Weights of a small mixture-of-experts language model, trained from scratch on English Wikipedia: 49.9M parameters.
Below are experts of layer 3 (counted from 0) of a mixture-of-experts language model. Rows are named router (the router's row for the expert), down (a neuron's output weights, with its number) and show model dimensions 0-159. Each number is 128 + 24 x the weight over its row's rms, rounded and kept within 0 to 255. Numbers have three digits each.
Before each expert's rows: "comes before" lists some tokens at least twice as common just after its tokens as in all text. This comes from a sample of Wikipedia text that the model never trained on. Tokens count by the router's weight.

# expert 3
comes before: "1", "2", "3", "4", "5", "10"
router:155103168130181155142113145149101079119143114086165153115109165132098124143105106139145129084163122166129127127122109163145126119143153136096118148092102135145087130120117155086126129104164118108143073167132114124131092129095104156152119096149124148141147082106131094138165137130111140077161103121097178096128155087123131090168141112121132107109087110148140140146129112119116089135122140092128120143138145121128132137125142139145141112121124152075127098106178136156108128140120112
down2:113142152119124112136071110116151108117133077127151129114122098129095131114148111136159137124111139134161111091116118127113125163124103121122109125155111105134129152135113147162111133095131133133125121104131121115116112128141073091128126095120108121073127151127188078105100147131108177095138099160073144087158118112132086134139088143117138135103109123148172149147128150134158113099172119074138166082124133142128134107171114121108064144123122115158112127078136152128120131179107118
down3:122167100165081146134113105127112181117142150149139127170102106120116142119119129149130077091126151093084120107133139135120151141137146138141130161139138099129121165120105153132152128157139174080131127141113134141129110094097115115123155126127125139172130103106137160158102110161152137141148113126114141182188126143110135137160166129137084132146098152117129145152098154088118114151146104110142140106120142139114152127150069126136147193138137152127121098097087137121135122128127100
down4:129109129127091124129141140127126153118150124118085100123115089077180132154108101174155133126134138123153135100092138159133136166125132116103111115135099117097145111131111137131120087108122116098125154183136132158117173118166140101104174138106160101144130142061153124108099116141148142112067166154125095142085177117108120169113112076112143136147171175146151109112121129122092166106138187158113151132091087122093133170154152149130112119159128147119121119132122187102139112124145107
down5:135094144174126173133140100148134117120138102170101141157111113092144146118125109143151101084134110141129097127145112159105134080104121116109134118109097115124111129111154094150128175180107123151152137110141111119154107132102169144091103137107121123135148106164073131113140107133174106133119132137128111129142084147134110149108138152183137111119142148132081114147136152153096150174132125121098100122149128152106140119099111114103104123120144117172083170116187132128143109141134126
down6:146147139150149160141158107122132076102138100141128127105128110158139157159146144125144113112146108141128101121161170156158113123157146110073109105147122173135112133111116096126151168155097098154109123153112119091139124146081093157124154163171138117136090123106135093150124107121115144132151102169132140125130131114091144141079126126146148116118136132142105100111095112160105124125079108142156131168084139124117137095118110084153113096140127156155139089149120140153128139143138157

# expert 4
comes before: "\n", "\n\n", "ing", " and", " in", ":"
router:085112127108105165114159136107123147141139137140133120174142140099141161120110118090149153116122123103120141145101145132188075130114133144121140112158125177153133090148094084097128143109079128115173127120153145106136118126077124101139138153154154136127129156084121144106150158146139133103126114115120139101091121094147125147136098161147107157083124130139115126121126169121077166155158095178138133114110126133175139118109087173135123129134140095157134117132154079138102133128143173
down2:132130137143135124108100178123121160131127106147095146117131123109118095141112146152118154142151118151157134123158122104145142140116066144131111112174110133121088142112099158057127146138102148147128096148140079115154113161141102132115160113135123086109118145113136101114113181133097116095168180125137130104107126105140107129144092155145106123150088126125159128145141144156130134111156140106127116096100121148114141127155111180094082113135095127140167147108076145147140181111162157
down3:092108153144133141136131125141161139106139098109125131137133129084121095101119088148097107110084105122162151137129167134099160124109131111102180135178159117109120133161149109121130125138137070094169090112080122166108113140123160126152111086175151127121180124160137160170134141147118125116158182193123127094114125138087151125157096108127101120131160133158112108127134130149121106163139107110123142122100126125160128125095085169114171130114143152095142162139137094161134159118130154
down4:139139113100148145093154140137115128148187087109161102114228146148133124120110134142121138128149159103136126162098113131116093155116112145121094158093112142120115133139109097150115146136127092115102153170122116120107124104077116163123106135146107087107125141121142121143144108105136092101114127177120092152147157090134146115089109155141138124111087150100126137130137134133147097115070145133129129058103154135100126102129128170120159124158142156131170097185120154119127154107104128
down5:126126148154176163147145114094140148139151150108142150149170101125177116108092073171097135135137076118156140102126127139147114116094150131133120140147164122128136110136110131126146112120135157140149122138130113118137119126117109122120108124101147154096118102118141127167142122141118107053121147148075083158116110119129128153152114102111154118143146145109128119089115125145096134121122160089086154110154110147145162095116171144136135175115131172103099112181146134117108153121137097
down6:124159136092091096141132150163133106122150122119108123119132144144126153136121182104137104144176146130122134121146119173125136168107154141099130153122118101144125172150163094119109105105170100094141150112124102136128111106103107090094126172165127100095085146118093139125141114132117188121146109112180096096104121128140156105126113117130092138092133139102144188128104110105101152147138158139117169125163116144115076167144131130114120136182124185119155141107107140127144115127078129

# expert 1
comes before: "2", "1", "0", "3", "4", " | "
router:130118137095124098105126172100119134155110123133091144126148120154120129149104145102156105114137080100126125143127119143139119123132150176125114129105128122139129091132146137099111123158131148173132122145174120121140131110154099103089112171161083115131154192151151127119106116154155140090095122135116141104106184171125119110098129150127138112162088111101142116165136158178110145103143100127124136100124183126154107135122131084130140142175104120118131087110153139145120122142127105
down2:149136159083094121113165109103069143105117167144110107105100147087175144117149197146128145147132155086118113116150113092089107113115112103119110119137118141097137103113096114132093140089147099135157108106120140092091134120118170169119115104150150115129174169122143114134129144107138096144133125110146160122125122138156140143144147165146116092177102140123082102123129121152153134132148114127134150090129153119071146110127123117136136128154126118120194144120119131128105125138110148
down3:118142093140154145096105150124095116164155138117113074151109140075111153097124103090135151097112115141138144090118126116095172113138173160103144112083131108136075181150111107105123108153130128142088169112081133180096159141086123128139107133108104122132098171105133143118123180166155123116124165122102192093116138124152130116147159123076083136145143140157115165130138098089102124108158177129123104121156101093117111121140129150127103115164135107105092098165185118164111097118130128
down4:147175153111128169091169151174207134134127173116115121147124119098137128135136122108101079147143122128112148104088169104127128150098168137137123094087131146142071142146140100071116151105155121106123088165116100127155102119146114107123093149161133148142111138131115147127114102128112138151129127121122136119148102169121155143117100153173092134124122132134131110123088137164141136054146115131108162109103107114142085112112132113084137120137151121113110125154121131124176121130100137
down5:104133132080138135131102128140151156078140119156128107150140107135127103106169146109189122162156140090128152087115129135137137117101094147150150157126164125157129134123165088136126137084184143168121143142096111146124116135130120070116155136132082179128165130096155158099158146112112118127146148100111067121122138159111123092125134151121132118107094099126111158156191132119118100125188146126156140134156103119124140143158137121140156113121136116102097146117124126102098111120135090
down6:125180120140109140128162111122143171156133121109149130164131127135145151121152089159139163111141172138119129133132151078144116129133165121161128152135096102162076101151122111131117096117117111132134138098112118125066121146118123099160148119123133134107099101123140119166152136129118125113092143150163148168097124107143124149087113128134103103152125099114141120166139108149089152111102167170130083110167101087147090130135160122110189114153142095169168114119161157134087126155109146